Weights of a small mixture-of-experts language model, trained from scratch on English Wikipedia.
Experts: 32 bilinear neurons an expert, a softmax router, a shared expert of 64 neurons.
Below are experts of layer 6 (counted from 0) of a mixture-of-experts language model. Rows are named router (the router's row for the expert), down (a neuron's output weights, with its number) and show model dimensions 0-191. Each number is 128 + 32 x the weight over its row's rms, rounded and kept within 0 to 255. Numbers have three digits each.
After each expert's rows: a language model's description of what the expert responds to. This comes from a sample of Wikipedia text that the model never trained on.

# expert 13
router:122118122144127161223088129095146163130156119145131107180145149124126102127091162147160108105088112137133170132127134157071142143101127131093138168142106192094118057114090170106159155152128166121085118147144162176117087140144164180181180086109176134138131086066125089120061116148145144117159135146141113163144137134111084120100128142108048098162059108141081130109080229106128073189166137152112147133093145075140171163194140134130120163159131068108095089173166173133174178109165142128092112087150138123182197085086126087166136132145131111126153110133160153150132152114142100077
down1:135117137168125129136137138167070133075139185054132089139066155140153172123047098098176133103126152150162153132127087148151049174091117099116100131147059188120147139136128106106104159101179129152081125126124153221132097089140142131123125127122133080136134125169127082102099085091092115150096121148122140227098113113170111068071085144140103102082142094086147168129105131048146101177126097165119104105147201100072142130080150152114087131132097115158116150155114138141111152151122113105093176153168112129091078113175129145133119105117161123103080147101086092144209096102122134128
down2:116147068097127099078115102141124116122104103156089134094074162106080071113155102130109142141161111072145146125168105153102170160096083116161080075127094150133123152123080155126144088122102150069129069142130136180198108119138101129112146116127155126099109151131158146135158074080086171164076016090094159163151079169138113081096118137115146108110152145155131177176143117145046160090149112100162161172122113134150107126082124155136137158123131079170115160173125157140051121115117113108098114111161120047078133098118143159116069098182109096121161110080189086129172151110137173132
down3:138136138189096106147156153120118178189164105065137153067107108155153112103159150174179127119149144131093116147112175055113144098088129129147126152176152189108172184197186116107145185141128110055147112081148140057152135132155155146156132113143124089129132176167156085134113108128149181124170071114087102149135133134126151131104124150180076082118147082190145127182134041102131102116134079139130088150141175143061140169101130120186153134097156149158105131134106097075141107066115079112142133182141094095137132108105154105172072116145106121103155091119128179139115126104200146117
It responds to: Abstract noun heads. Noun endings and common nouns heading a noun phrase before of or and, such as -ation, -ment, government, time, area, role.

# expert 39
router:167166085133137173123176096151099095150137148138122164080126155118142145130092147136138128173103117185119122105144149090091093132139124089087077125166166147189133125145130131129135169101099088129137155152153099138149128178148089050080109134179097137122082095140134107159106084171189122094113130192158072169127124087121135165183159093166089109127202088077203082139113125102143189101090163079129129117156128113168185129072105152115131139073168213166113131040141147101128126120142140111156131178126146090125055127147110135175154143132119120090115157095047098095088118131110131116
down1:158153172062082111133187129100172150156063166140167110100128125089142146109097181147168133115133110069062046109132199080172082066110170110146138128100123131123154119122112123106175106102120093169131127107106126133121166141110096125157117162096125149134127137138120189133176111109102124134169130192124231066173121149101176114133194119151157124160145113193097120150115103181104123142135130176078125165101125153105136100199131151171193141151137139099090103129072166191120072138169131124152138130090124132152165147150150143162102146184083101145064165126108149173123123113144127139
down2:153115045106097104171168140101077184120120148111079147140152169106160073159106177095154096100069145189100123109113115175156122155117184114118094165150080057073068155151119127110106095123063122122111155101130079115132137080139100124116133151094143092133152126186133136077114143108128109119133199123089157130128109179149163122123121175154085080159150126187149113063101051182124098166126100138121153162133160131116069079153118108138166123112107098163103177100113171144118173145121162170200149153116171150126176139170169083098110150131155150097108071109066098091123123138137148135
down3:138134159105109111080128111117111107114174129133114167193172124113158130135111182117085187132137110090101152157149201125108171134125175082085154143150087029160125098147120083127103144096088163110122146099110155107135119138127190142069118105175069111118080173182168143154134087139126114100151100139117126146152124173165141108167112166165185086062139131039085120200106077170096173142123116142147159121131197100158158125168114120161145145116136124097157089106110141102084144057151134128110171141126106148088105177116071149091182082120137120096112102142111102064087113169169147112
It responds to: Table row line breaks. Line breaks and pipes ending or separating table rows and cells, mostly before the next row, e.g. after a track length.

# expert 48
router:083156107105116165138133114148097112120099133112094082111171114118135133151096209126121142171154120160076135087149092141113156098183170092119122151103099128085123123101104174149114122145137095151111131113129171216158087111124155103159161071094183075115134113085095154083154128090181129109102094130116179103135159185108101077184055091150148149092216182103146095091128096167149133133063069167172147100098146165111116133083134156130149101105148070130092141200162183120101146076092107146082143122114077104122151115082089138085156091171123087119080125118120149109116124128117092175
down0:094199145152101146145121141145151160104153119072121174181081156123144087126097133080177169105129129116136107094113091141134194130096119105161159119132156115183159124135161106156130156099182153101136101093131133075093162115178136132138131106096155129053075133081103096071241067124104117151149156118085154095143114143129176151149116131139132097031116048157176108116099093118058087152121110129131086086136122128108158138127117037197146115110114094117134133130131134102131187087118117135100147164067148129112161127095134187105159168120144137153163117107093112129204150152144141118
down1:189105111125146123154086161120132156090162134128147109103131128131141085067150180142066087114133106098173105077174092145140131135162144148136085136146121133170115117141183092097122135120125150128172153192167135141109244128081069170175127205055149074138096115137107112126117166086136139131161164113098117104130153197185139144155149115122147134123159159129138106062131087186139125089094131045088125162122140125191097060169117122083209132182094144109117123077122175121131134141111129115178099127128114132178097104133132138127079162106133154144120164113066108101105159120146095095
down2:092114068114146174098061092167116114059211093184083136085155075092126120200110065131144127165117114130064152126166094144170107105148150183125077151099128111083154131189092113161128103115106111142102123119127145128123123160118114109165149153150159130102102148168153105144146130139118097140129109116099130140107138182164107149090134093119178194137133148138095088113122105158112168087080142058076137145144055105161152134142095101112160104080133192105159132151110084188106091078079141110113090057143068120090162135108190093098145152153152116089110110153160112108136061139090105114
It responds to: Determiners and possessives. Articles and possessive pronouns such as a, the, his, their in biographies, plus hyphens in compounds like great-grandfather.

# expert 50
router:202146099058106128126079131127131147180187099124089115143141167119123171162119118118081176111087138149082097208155134102162137202199145143093175096166153182125149088139093060120124126112087120135106102146133141127119156180183130039079120112098131139151103133120119122145170106163120141145145146140104114166155107139115109080127081119092138120186220146130120125120174102139078152178075090083143062085177111148107142111133118142110099165155150156132127120094136109210164096099086149134160088091134197122136126158139098106142164124109146100101112181147111134160105176119089138155
down1:069150107174175152093141133140146121144100147098083105122162168112105148110156074095085137169148165091107164088153094130139101223145152162147087134132137125134142151064088148121147074181134146114109090105169157142187091064068103164125197122107136093103155124108145160106097139172176128139185151131144122089111121085125146113121134133165150161047134130094151117175152126124074175190107143121122113146099086121167191160110219164105151136158142207142107080122094124136081137129152174178148146119137062153127130090090132065093094132100133174173101124083124114121141140123134137164
down2:150144082146094100071175147111150143097096093145056108131100140099138106144108182154105161062092144213146140097148113123085120074109102121129073142070127108128155163116219149201148134150096110127117142085104086110085166104131112118148093157155135085162114123059150172087142114171116126147128154129137124105123122116169165119068115144173093150190129119144099099128078069153127162124087117085092060098142048164131155154142135104117104147130174107230114102160120121117144134146154134103114149160095106133138129152152079109151131103093139160097093137049084076106131126062124144141
down3:126047156113090105148145164180135113110187146152100105093130167191133108125128079206147147127087113111170134070144128179117157120162112166126134107116158121134165088110129092125086140133157099145155156137139099133100122071118092096151158105092184155131092119177141107127138144146089143108108130133169131135149210143201124158170115128060142067147108101153109152120189086183111131090118150162139148107132122134088097078139089133171175087041184096152125140125170110150179055154154108121064077121095165105148117099171127161117135075144136055109124113116174090097167139135130131182
It responds to: Pipes before numeric cells. Pipes, colons and semicolons that end a name or label cell, followed by numbers in stats and career tables.

# expert 62
router:163124146170088103113187092141121108198093126081101119160159150108095110133092160149137159185108145135117143132095168161085181099105102103146113145127108162104118075137116079108109068167144130111119109144129154117125074172033140109126142187167127133123075144099161091136121150196093128153142169144120168166129108179171118101076141120126084111114188066092150122092138153153137116214125144058140172155099099158134090099145136127115107176143148109118123165129106131065123150119102101123101168103138152149156095079116039150180132090070104068120083103180124154112174096141110188113
down2:134069142130186118138102170096085175194091104103116131104147159115114095137165187130122135151145118163124132123151069095182165162087125071141100087142127115176084120121102091179122086137156150143061145174108151105101195153154144105145166126188087152074137115172166115137103070144110106184083181153103141128146104106172140111168140093111188163068174098133153106081159174194159151108113142142053193108123176145158170194112086069108140103100194124130156163141113099138130142108088132158145177120127154159119123092073114122140143123141102092134190125131154124166115146110127147132
down3:104117076089117099190097173107107076111137158133147121126159103125153166093131068123110119097095113144119099150071126123159110082134130080104153183071100126148082120121092128137119065120145135117169099098115093136120080160099167062132123171155091109129099144128109173148134125082140108138109179114105126104095171212142177187078116138192090120141190114165172178068108096178160101129128160176091169170134084094150103066093070118093093083115132112112149131156119118147108119132107083132148119119138145102133124116055147128107116126118043118152102104174115101177152161088091202171
down4:126142066108131151115139103138134187094096080082155138165106134155142146115101157140113123094069117097066180147043133124191221100180099118101073152177081097122118093158091130133178069106130124111128169126153198140104164131120139151131114090080131158121129140171100094128109162122138159107193110123084150150086130170149096077115106088084177125117167137061166074067138139063133091179135127175135139137116127173108157144152116113150206173140146102077078124113133163128132135144125116118099109108095104154129146121126112177128137128187161103162180159191155158123168139116172135145
It responds to: Name and code endings. Last piece of short proper names, country codes and titles, such as Hajduk, GRE, Ligue, HMS, John, He.

# expert 9
router:096127131117135092130127139149075108147127134128118128150086116155113157104106143086128117126124119129111139168135124129137115147154145114157137147135191081143151123113163128194108137106152146095109087142088081111134194136087179082136031145125128165178099119096093166146173117174122136102097148187158062102087146182090129080122070161197116176120165124140110165089079157149100171108085134093126146126166118103144087125153175138185117122113079171135183093097061090135136144158144162072143110079090211112151116173074132071119162086111125147115150120106057113167093140073109179184
down1:141100135139178154163105158145093130149086111100131154123123115180140169129139070110109088187162138166178106088136111121103106124171082102167110133119126155108139126064161181172056149150135152077119126083103132087095171141178187168119096191123154125153078126114147118130118067103142155142092155192172138058148146145114144036134155133111109087158089130136162133126161111127066128110172143103104137104102144097107106137185176081102128075157100079112118140142158137057123162188184143091129110169129171089117089157096148150125152117092196147165177108129112149101168121084107066133
down2:180123140052113175107060106147180099178153134131151104078087138123118083160150091134170133173152082114185162143088124102160128132163129100080104133123110153119134170160112118149134121148094093145196085168138152164116184166129084188107157195135078098132101069102111129154123077103147148104141097099116135114086148114109118150148196107187142132167217157130071148149158136093103132126148118116142116154116108117156163106128109125115114110117147141205077119071081115134138083126109114139166108075141222118195119117146154145131135158162078099125170114088140112138068117135117191083
down3:110177088161121111130113135089098128141148155153109179069093165109159124118127159165162172116091113132164191094156129110173125150101164148118144134097069155153146110104137129149156111143112113101126076058127104208091141158111103130119107134133104093206093176218091108142183116083092141129121089117178136116136133103129157135132143144123152155097159149107180097110163156121153137105121075122088170157140100154147141152096183091096176087103139120174143066232165101157074111142161144153152108144117108150152079148098042162068150195139136129116140174082160117151093160127110082109
It responds to: List and table markers. Line-initial dash bullets, table pipes and section equals signs in infoboxes and lists, e.g. the dash before Elevation: or Armament:.

# expert 4
router:183124078113114131111161116178131121122111111105097144118088153129186166134101141121125128109120225177141137141101124151110211123194119130103126110126151168110135117190112124095142170078100117185070161113177085151107134123127112110109119134142154107148127125116111162151181101162117155139193098088117165158084101153133130170132125082110120093147147103129148144057114188063157149105166147103135142156182150083161049100122079133066121110141096122170167148140098170142223096105189131135081106077139158110124149154164126055127154117141103107135181115039160114104119106116104149100
down1:113120085055092169132164098168126142095117081096124177147117095107147172122157132148086146139089152153079166151133148104097124124101127142120210163152098114127092084117033077081137141177081140147127149082155159174091113131103125108181133130151081083149172131095160078050152101160146136118116150153143163148181144126092092139132095144118090120116190101158101117146141156125116129151048098107182155197128118137174081172147089098155117144095103164144071106147116166137131104141147145088073156167126095140123112111153055117102070100110161081131157058188136139132149159116152154117
down2:077139122135104169168054184130103189135155105144208053138131162122124118154126168174152143141082095140173121098097125112167157127073112164096091172139150083114098121130237104177112126131131144088135183112167137053121159120113097115133116145141104149107108117092095156094164117132098151098128134146087161113112066058138098129155188091111101071081241106135129157135165088144146171163105136151104081124089121147173158116076155120126127164104128160182173151082114119097115119080142108138157150121158159101150128108181112138189115143113104113135136109130139090119136113126085080122
down3:108123110096166080113086128077120150183111108066108115142177095065119127167167130185157176125185104097114111146120176080126128149101172113111124083067095109061131157102152134189178079143083125083136128139082119139174092145098126184127086110161102073109102139099142106116154162114105095128136140153097093132103093144209182160113172155149140164093100149153097174175142113144170137135104152099113103080113130078112099160126150108146185123159126092098142103118104119089104145156130102137112104135152089068104154145108147105111081042173124152166052160186138099139085163116141190142
It responds to: Line breaks and separators. Line breaks, table pipes and sentence-ending punctuation that start a new field or row, e.g. before "- Height:", "| Fanny", taxobox lines.

# expert 3
router:151099097054130153158202145159213101133111108202081131090194129163128118135103054139153139119137117113129152116092078153103081167181083109161123151097135115068140122098114146150134074141129134143080080134136092174098130189089100110141088194161146082163149098112130115116151136109053166171141137105136115108186060143180191088108086084201098145164117134116149149127111154165159125089131155144127103108136102141092078074135160126138125136145086147115106151169111101171103151124147163102072105115164124095130126060137130129121127104182121125080160085122154086094103083124128107140
down0:129146110098125100067151136128139113114123162067109161142125149133114149119176119107133166187141151092123184083157222152123143163176128066133128127094155090140146121092160122114112148168087171163123139117122061116159152150136100152093169126095089171081113176083108130128111132145113129143112134105144127120126124184187133103251154171081182145083112193144181113096107125169104115129083103106176071127168137105116131081068097138129112100178136110077130088077119122160128109096200118072179195111131125146132137079113094153115116129081126111153116136123158159127040119120141156139
down1:117167151156119109124109128106138150112069140100144146115108145140111084147095120088107147167107140163113099104189115117095231131180126128119118110163074144176088225105040110182117176150150160135178112142140114121183071038120124120106122165143064096150146141181090106138137095109144171146122117143100144123083186127093067123091128078078116098152145161162100121113131133141090106164137125085119216135113118219112119157127135144168131150155138116123094106178142125085100127119118124169113100117049139120122048125105146123092124118114086113128174135094091125136164102142180126117
down2:164060097159170147141180145130126108147155142118151160061073151174111105116116109154142131070026149122108094090125146145118123133167147110184069120136145078171079118168171119125108136123165181114213186138148149098113174161142120136120166095111117117144147117103091138121147117137121123188073167185088172128094116140097127150102125117116097088161139165110125118076135166086138141091104193181115135112172148136143086075152101114105133154095070073134144113088122139191139163119070152164105127136097093068101140052115098102127213115138109129160106154098134164143154107132115178113
It responds to: Determiners before nouns. Articles and demonstratives like the, The, this, its, their, mostly after of, in or a sentence break, e.g. located in the municipality.

# expert 46
router:151056154116065141157120168153092114083090118155107139105076168172169154124072147146161120145077090134106184095086121108083146106087165141150127154112131168128086123125090144112159128128102082096151093086155134064055054091125109070153118173125143127116119095170161155148172113163167112093177143120149171088126192127140138106091143099136082114161207131113111161083171152171099148195151125107143151170121130195112082108120096119131156091081121122121154124130161119134136144148087128150116077104130135168132109137215096090141186127082063098132155149139135140150075124171127179153
down0:161100114089096113108183181122121078087121094108091153174107159110091146104107100120124177112123106187080152144200141167125121154103135078069131051179124146168140107130141110142115147138122173121101094120163145128078107099142157104183138111103147132167092123184100136139176108146150148129141119099170110134143132215135138168085116131124103162203218219086159115150098143160105131157158126108136169097127083145126115110148104155135111070146140187168065128165102181121143088171172163139158092075076195155131137116087158076142139136119141128104123103109086112106103135130183163108
down1:148141159151108051087092124139157116147103135127127091150136092168119142159149098147132081163173131117149155088127143059120141140186166178206181089173192147104108149126098145119129154164141117101104142085150179130139122140123112099061127113147127093073164157161093188140104101139141138139094074146125099114116152162119114118092171146111158132114119161089184144080147128136154140183119094140155163087156147135159063171078094102150107162190074138174202129066070128137168180113147141130152113106110152145130139131091091085136151193137105089044120128132191128160171155154130069151
down2:149088123154141091193125134105078157159133110127128132134142093138108106128139139127132154144169094177109146117159091145152108109199091120145170102110126127131114109145058135185140065138153147126106170122110070148161076127118149169166126069162150127208120113128107118137187115107153124159105119172115167102192178137080153131208165136131139154079192104210132187133137174133086114142071108102143153199161145158167089146091135118157184128168154133072189092124112128104079170138147177113092149174100118145090143159109109177188106113160136118142135110113107137134127156158156071201
It responds to: Quote and sentence openers. Opening quotation marks starting titles in lists or tables, and sentence-final periods before a new sentence, e.g. "Keep Your Head.

# expert 1
router:107170132098153163111112080114169137071141188101152126076118187115092090148116136091134166105151143148098144156068117145205152117105070096075156141148100166133120135118076148164127121098108124149101199134143097130118081099133117094149102046170123104138074074076133136117184123158114143113120136082084110065128156053116110147106174066153121201111137133115119118148140137137107112182187089175092119136123113128103091139137174119122091158137081059117137135164148135129196182139171141098123099140167121112107098177157173151131088115116104109163134105117221193150165135115140157117
down1:156082222173139160127130144126108183109170158131151140118129197069150126122149157051180164137061105171160076142142169070134138120109180108109143118173126143102132186124095095132085108117112165075121144092162172130195137088147142162221137135129064129113092149149102125146111127134078133171191102100163122120123139137136120135129140120154096142108155141139109124197161182107119143092102172125150139131153162131172148155111138108116144116114115098106165089099148055188101127099087157120197132175070118109090133136135161122144135192114114112156166138117167198085121145151069151148
down2:097162147145082124132127145140109161084129182161143146145109131108073118127199155150108128158144165115143158126108112173111133061136125153107156163151129165099071139136190104159165114132039127100145135159174105143115080077132168167100111085164044134119118161159106164079124151158090113082139096150159160137127085067096143159146118134132157122091106086147136115099181064130063112107092070160114099123159134168114136158112103124166212095088144121201141112055118158158070167113147075141146117128127100134169126166153149095077065087121142112078181081108157123140096115098122108132
down3:084066120133132122103142146166099150072163097181158107208109125103129107120120168148097197183141132123116148166105139155147162093110123126137129089107113120152160146138102111179109154156153164124057098130174154122098101120101090166122113122200176108174156132106124143166154148131176152182122109106076186091055178106097106132102156160169138176148172127051159136086169091138109144139126153108104084083089077134112136109098097133069045121156144141155146115176156098095128104127160132125133085080097149119118094099151090133144205138157186124161192141107164152118103085102117165082
It responds to: Clause connectives, auxiliaries. Function words linking clauses in running prose: commas, conjunctions, relative pronouns and auxiliaries, such as which, that, but, not, have, would.

# expert 60
router:165092145154134175124100108175170069079149125095151124100159172100125128088117160075114133136107101161130159122128129139155143173109119129110079158134178144150065105162080152120096187128174162099169101128168050124152067181070106105131114106110166141085141113122126119195097141126122074144117085090159182082157091091063144157079140151120142174106189160131141144159186129118074113174156170137109183098155118109119186137104129136094105075194128169132104120128149174142103127127186157123184074142135141120119171119098164116112213134101129107183138081162121149115073147135121112108
down2:130134130079162127143131149135142137107125116132146165068125153144113156096161160188121098106132104122160152104141186086119055162104120125141179059117123144114119186103089096148149138175145177124146112185083081126104145128149138177133136062125070123134090135103070097090142141129138118126099083112098134150097099170160190186098113089099141162187123139150135194140121101116118130178106148087047165109166147160178119102095140186139179119105118139106174163095135121153104135161182127091114121091151154038141124143090157154130072136022065133090168130155105104119105118117144156177
down3:043151169101048126110144160098111092120180209111069107113134139162062093152114107136167121114183195117139099161064117182114138152173082147125117142133051195173145161111173101134167160144129117109127100099119104168158142142107139119084134105188134158175114097051172119159092153128124141100109061116095148143155148088129121120133090177134114136164122157148124134089167116120118126148186053154169132140101102121141106160117140148176080175082101114121069125132101117120120178117146140148108097150134108108176112184129181122115094140123204161139136118116116139136103121157154180078
down4:103157083091160165077087153109162137124132119107118159142116129089195121108164134186127148115184106101174202177135088075089148142083116145091112174132139116160106102131203132107121161156114085107157104118161076103163144085130122090135129062106183041095123172141154095086141130096132129146119179120109110126073079103112131108134183154132131180154116076143153142157098116097110118078199071166108153132173127086115145125151112145107073154144182096176149104128119159150143143143085120110182120104124093156155132083129122109075139045161098138131133129094147119162171109063087165181
It responds to: Prepositions after verbs. Prepositions following verbs or nouns, such as by, in, of, during, against, including, starting a phrase with the or a.

# expert 63
router:174075132177136174093109167166143146150110138103104166155144130149122147104191067172118151143136123115157137073094185086106129116139140084155099150120144050153107106143133073121119100097120113159140091095146125130105125103144144148152173147100082131104187155140115177139134129092135125111188120055111118111183136152164148120209069146116161136108063162149113133076128108109105146125137174127106131100171141198095063066093128117121169169129170120143123158141108114142106162115158148135156211120123187183134166133232143144160172158157097111140097127136163045093137168139094106111
down0:127130077135155110044141121135117121141159168152105167070159097136162088177122115146110065129152150138080096180094151112116119137137079147177123172104143105177097073139080130129158105127100165079163078073101171147095126184104114144076113166166097145145136154132098188127199159088116178119143115111094183113175088148106179057181124070173151087138113126088073144118149171128132187122130176122129112077130161143076097060181168132066166140118141153089179118136151130125179103116122102114083099144094117123125114104154127133122154136126133086135140191077171112140126168134127133098
down1:125143128114141148123130128170182115156122125139147140191063152137159167202175110166126098135150140146165194172175104179174105135154157165122072190148120089120149137207109132094083064098071168105162148129092117150172121109152119127088124111164125167135140159122083118101106096134125154080098139117077111177160172146128130090162169051122101115192146125099059112155123109113110144120132106113122087127116084132070155160107155151116181100057102121086123138095140140141127074090110126092135182149160172107076153141113104112103148076184174114056141142166111173137179140148105166112
down2:153142121128152136139099115085114144120133103132130152161118142156164151154111128090153065053081117201129105148187150165136107110117157161098116140076097126165095114109164129108095084188107143162150113123207163150124146046133081093110097138128128094141111140118186098165119119123133165133066181152090171103149191085111120095200110166140100098123135127155066099101111153167070105125137175104118183153113132164065143109112109071152096108113151137086085089140146173078165122147117126094084186179084099123090047054096184121134147124139132163159116145102141117111164109113138160103
It responds to: Foreign word consonant pieces. Single letters and consonant clusters inside German, Slavic or taxonomic Latin words, e.g. Her-b-ariis, Sch, Zh, -ov, in genus lists.

# expert 41
router:146111132109137125154200120146126230093089103109148121156122076168109086151185160104120128130120167130110096087119153112168125105158122110162148114115173135144150103122137124135160165127117135127161065100160158184113139160089108163076188140151168182099145206116135180106123112083093158148197146156166146191097072170194124081187141139158147118051106165078088108129115103124131104164179104106121128103091094129127113125126093105105124131111113129102117160118130138103174145046162086144132204104098147168041111131214105145146118116096120163123149139121124134112102173163142119121
down0:095129144146146097145116115139125131096121132128117095111117112145188041095127130154135096194093129128092102109127100140130145165109112088138160119167137097106088150180089152087104175150112100167137081104197132178101088129144130231133125152065093144069083096194153106213123121157193140127117105126130173169167185085140095107137176108134131092064127123157135146167112132138064115128086104173088170126173124108160133088059136127110123137161145160115091148139122174138183152084133113125117126172130110212095095144142141072113093099122123150173064123101143132136151166183152130111
down1:148175166152106154111158147128117151186129157076144153140128141163092105092118146122092159130143194088118136127155174135165120123122111148070148087103105183101182130161134103112091175155169138135149062152149150183135206136141105113054180100091124146152138132126091123153159143122168060200129156106088112132113065154145055127104136114183096057108102179109158095125082101103136156084129111165129119054147117164149101130142093092107110085134121127130111140090174120148119155105146110084161105118115075111069112067144209194171149122154131167152067127115128176096104115151158124127
down2:151092160095048135161133087111120132116116125165184134132142124148099137116141090100083127147146096179093127128174155152164065189151150088119116151182163083146135147146128107058138084076154102112153107183117163166213148088114026132150096144144085112112162109136072124132138164099098127149178063122158118156115219184135168099140130081151164149145104125167129119128132138078104097143111139148144086150117146154125090169123149156138122147125123094108098117127142101089096157127125141122152154167087133103117106116096170189134103105085171154056114177099088039111174103151121096098
It responds to: Non-English name syllables. Syllables inside Asian, Slavic and other foreign names, often after a capital, such as ai, ik, ak, uh, as in V-ai, Chenn-ai, Math-il-de.

# expert 51
router:136140142143053154106178143126132162163087160114151157157109103102108089077100166156160108202087151170114187068115172165085174109130091129104121170134099142119144108117111094093142114121112178149111099116132176080140095156079128118142156150107188143109078147102124063117175145126135128155168157146122224115160139169202133138085134132174136111132149070080130060135185160109125162191121119067154182194108095132134096096141132090120135156143150149170090169121122127085137094116069092150135192116114142110117107112162096146122113108094110088141087103182141152100125134167145181177
down0:115106144092125158113095101155127158081102139131141132223152062141102131121125141095097137086127115131129112065150154112137168131129180124108138119167124119132141148086164126127128185099138099073157129081068071106128124119165122168153078138113112125131083133120065155097096148111169045065150091115171128108132105122082088123075097173127192178075171132137138127149101041162159123152115091153138095099033194094149131150156132125136095081131173167104144107168132103100098130172085172133159118144076152134153106156065154121115126109142133100106156144126054153159132166147175174158
down1:085127052103106156097163090171168146089078132158118109113149123109121104062141151120137203096136129155093118143082139172112078108141139112144109183135072135126118117122079150078101083140195156114127085156127092097188069136071175107113112092144112089102121151171105097147178110084112100136140126145101118107096121183180137221147089115149142131152120147136142105162166125109104176119081113071196198117141134133134088126085134186080100142127134162115058158155105133163141101064123130116120120101125138103064111080156131149137146119111141096170085172160103138176073099143092079145
down2:132196157093174121129131068101199172167143140190155082120140080178167207115095132124142158168100127111134154133116100101171111085127135132043096127152166167088068223129118130140114152174136161153150168168113146180124137168097109160100113139118112087136131144069131134116110127167123107073149120094168119144105055102165146131088101147176135125092055101161141091145133180182116145178127176124100082092138096103138114221118083112117100163098109116116112114091103088174119108151184129113089151127154124151131145140083122137117072088136171152122102136112115145102109115149177152152
It responds to: Name-ending pieces. Final pieces of personal names and common first names after a capital start, e.g. Z-ack, Shel-ley, Dani-ela, John, William.

# expert 11
router:145164101156179111064163083175133155134166116058136149112099122118128100112098191207062119144168134124151063136184169170128137139088162121116134116135118118194139154156177111168153097138156123084160111122106147160147150137088106096074094119130064121108099137134137151063104130084174142157150181136072140153141166151192175103138108156132148109148155127152131144092156196196118129149102110132153099082129102163144163155094132097139148171097169157143108113115081118144105082112131162167143176093121106167120114127165147214161090123141148068186127078117162082119141183077096134117
down0:111127047144063077102117108155106150147143143106145107201180162164150088034088062111183128141119116099190123143094073126187168092142121069171116165164087065136088144147167122154167160103130141132104123169107093186143115158148161116169135124128145181112141105093167076150172156103156138119125112114137078132072103122122140166150114123120144088101152146098078102075112103155144083118174150148099117058159134143164149128129067105137092074175112145186142108134102116108163135094126124115113044117119138138099155097099132111127136159160142100139079131102110114152144138104196066150
down1:151142116094138104102125126081196139134148148139112109115082113145149154095117143152068098092173179149080116153155109172154122139126097127047142158142145127080152148100094170120096158085114089056117132069187114094099077116111136106124128131113146144077126140166111105104135163110153166063124093161158161155132065083116134093090122084075129147136120138152137096155107129124167160137084180130147135098116079234208158094135164143119108185162109181099121127105094132130083109159063181150115134192152116153121127151089117161127153078138139086091164127110173062083138121110152084081
down2:093216048161134153075169134134169156110138060070137127124129129131080089153142133144045158130102127118065155149130163164117115145095181106108146070079189083107110123196095102144150144092087118054156075101127106133170121120144126101127135164130087137073132126128147091145158163134122117090132108179118087142165131158154117120134203101125150140136128121129125165124123132079155143071121085149141072184158098166136175091113120143139116143122122116122035095155145070080121116177090106126059150159141120110117085095176171127121135166090148088116140108117147153101107124138153083189
It responds to: Name-internal word pieces. Middle and final fragments of foreign personal and place names, often with accented letters, such as Bolí-v-ar, Mc-Cor-mick, Mati-l-de.

# expert 53
router:098131109089140146156114082105170076170154145104118206138124174168100120178178138186165098085064125102114141123109161082085129054165147091141165139141091132126121097181106142155148161128146111108096148196124097126103103172146143147138122086201058121132104115141146091155130159148085191120108141158123083138182127158149106114157169138159088142182117200093136116152125183090152079154178101163091125188121134063128088086146124150106156166110109107057117136133202164152132139127109140106070121118150109137184150088088101068114123115131106113117140142170173131127152117136143181088
down0:167135111153133139129143156100122143151170091171141180160064111172155102154095100078128092164136195143170124130089151151113103111117145191140119120145152152121110088111077101105068166049134170090038085117062117140090110156161076110119146103152211128160131113122122107085057080147131158138158126091136189147124148104154134110138158149049173099130140198151099148067061141168161110159141137128153120140118164099104136150165132175158115136143147085152096146059135109118116122115205197174107178110141128173135147158150148122161114169110156160141146136142097106153140122112137116088
down1:075138093130124156143124182169097133092162079136139113166122130050117071160146108094171111136150105131147087125123077159083088120142154143091080107160144154162075125080168084176104186162186083131120169168102116121119167157158154115146157148164127161171148065149127089060067146199140137166182153113148120087100129136089141062114099167105139080107129100119153146127092129153108148119091146168075095148096128127128133149077136133114095111125145093147163087151147161086128139166135133161156115107115093165079116109213091115200147186139114068094130108073169117173149145077116117130
down2:126102161177162116122155125152127145108176053157135076139125110152140096148112089083088145129158138176117149057169083142143109169095074129136120092177169151147128169110124169100136117101102161134120103109103131084145100158104162134214109143130177125136177104096113169183124139156146109154155100160125141143160201115078145163165130113103106021161158094152153076065150083118138118067155172153135125123086078156142169072139108121158142078109161118158136127159128158099162082106144109194182077115091137120122162144188103106178138171143123149116128179110123142167089102095151073098
It responds to: Sentence-subject nouns and pronouns. Subject pronouns and head nouns right before a verb, such as He, she, who, the book is, the journal has, team.

# expert 6
router:138148088101101097098159113133141073130125204129096093041152193158127166178104080168124104136125141174104157153072171075146122119153120124087087149123077139197074160103134085089142124098095162152087134147123091148143087139119132122150059060157114145101105077141127100194135176124111167168147115150115135092137134083099146144153112129123178161082155163113145147129132136115129128144147115204119143086118116131155085158059154133166161059116113115124110138110105168112137166124160149144095118152147081048126111145119138143136106089095089067166113126138103190103042098165106108082
down2:081128086162116105105139165141170068130127139170103090124170142134148139115106068150057133133156143202154150124157096122133140132181146118155116114137055145102182155141149143127120219133105131100090133087085141166150140130117138151128152142083191116151115054126169149147119120194207127127083080141099127103121136163098149097123117125128109146097134173092146085107124129133083175166088123180085191078119136162118127184078114153125102138136114189160170116129154102095078120171147182161159122148123111071167119112131082174154161125114137169204094168063132109097096115091165109171
down3:140120096149120094089127116081137122094119191171145135113124080127152163117138127121132148155095135041115173166100105110093136169182119140038127135116142121200157147128146059151151151127100165089083156080164136113159143088081075122094184144133090115098164117135172077136075126107115089125105171136108123114122132119170135140136074127167148152131172168130118115122060155109082176164153060175066143097123121139158137139100119042075102113226139153128150149166161112101135134104104154151124156144095127070124124147147111108112160118154114108187076141126118118059122047145169130138
down4:131098083182135117144124153073130080087181133183115102179157036103068127132120119113097130112095109108151177133120117080150034123149116078158050156111101104123118098184130151116078148173129150156107070089097100142110170100068115171146121135141174109073132104128178095185069128133151140093068116153115120134115116127149120129124120144151098171132181128148178143130116156130057157105086101147111112103185136084151148154135116146190101128141087109133171096185129172124142153160177158131155178139104117091126155136047112144103162108123102116109169118074127121109139101127048099124
It responds to: Commas and linking verbs. Clause-joining commas and the verbs was, is, were, been after a subject, plus and, but, including in running prose.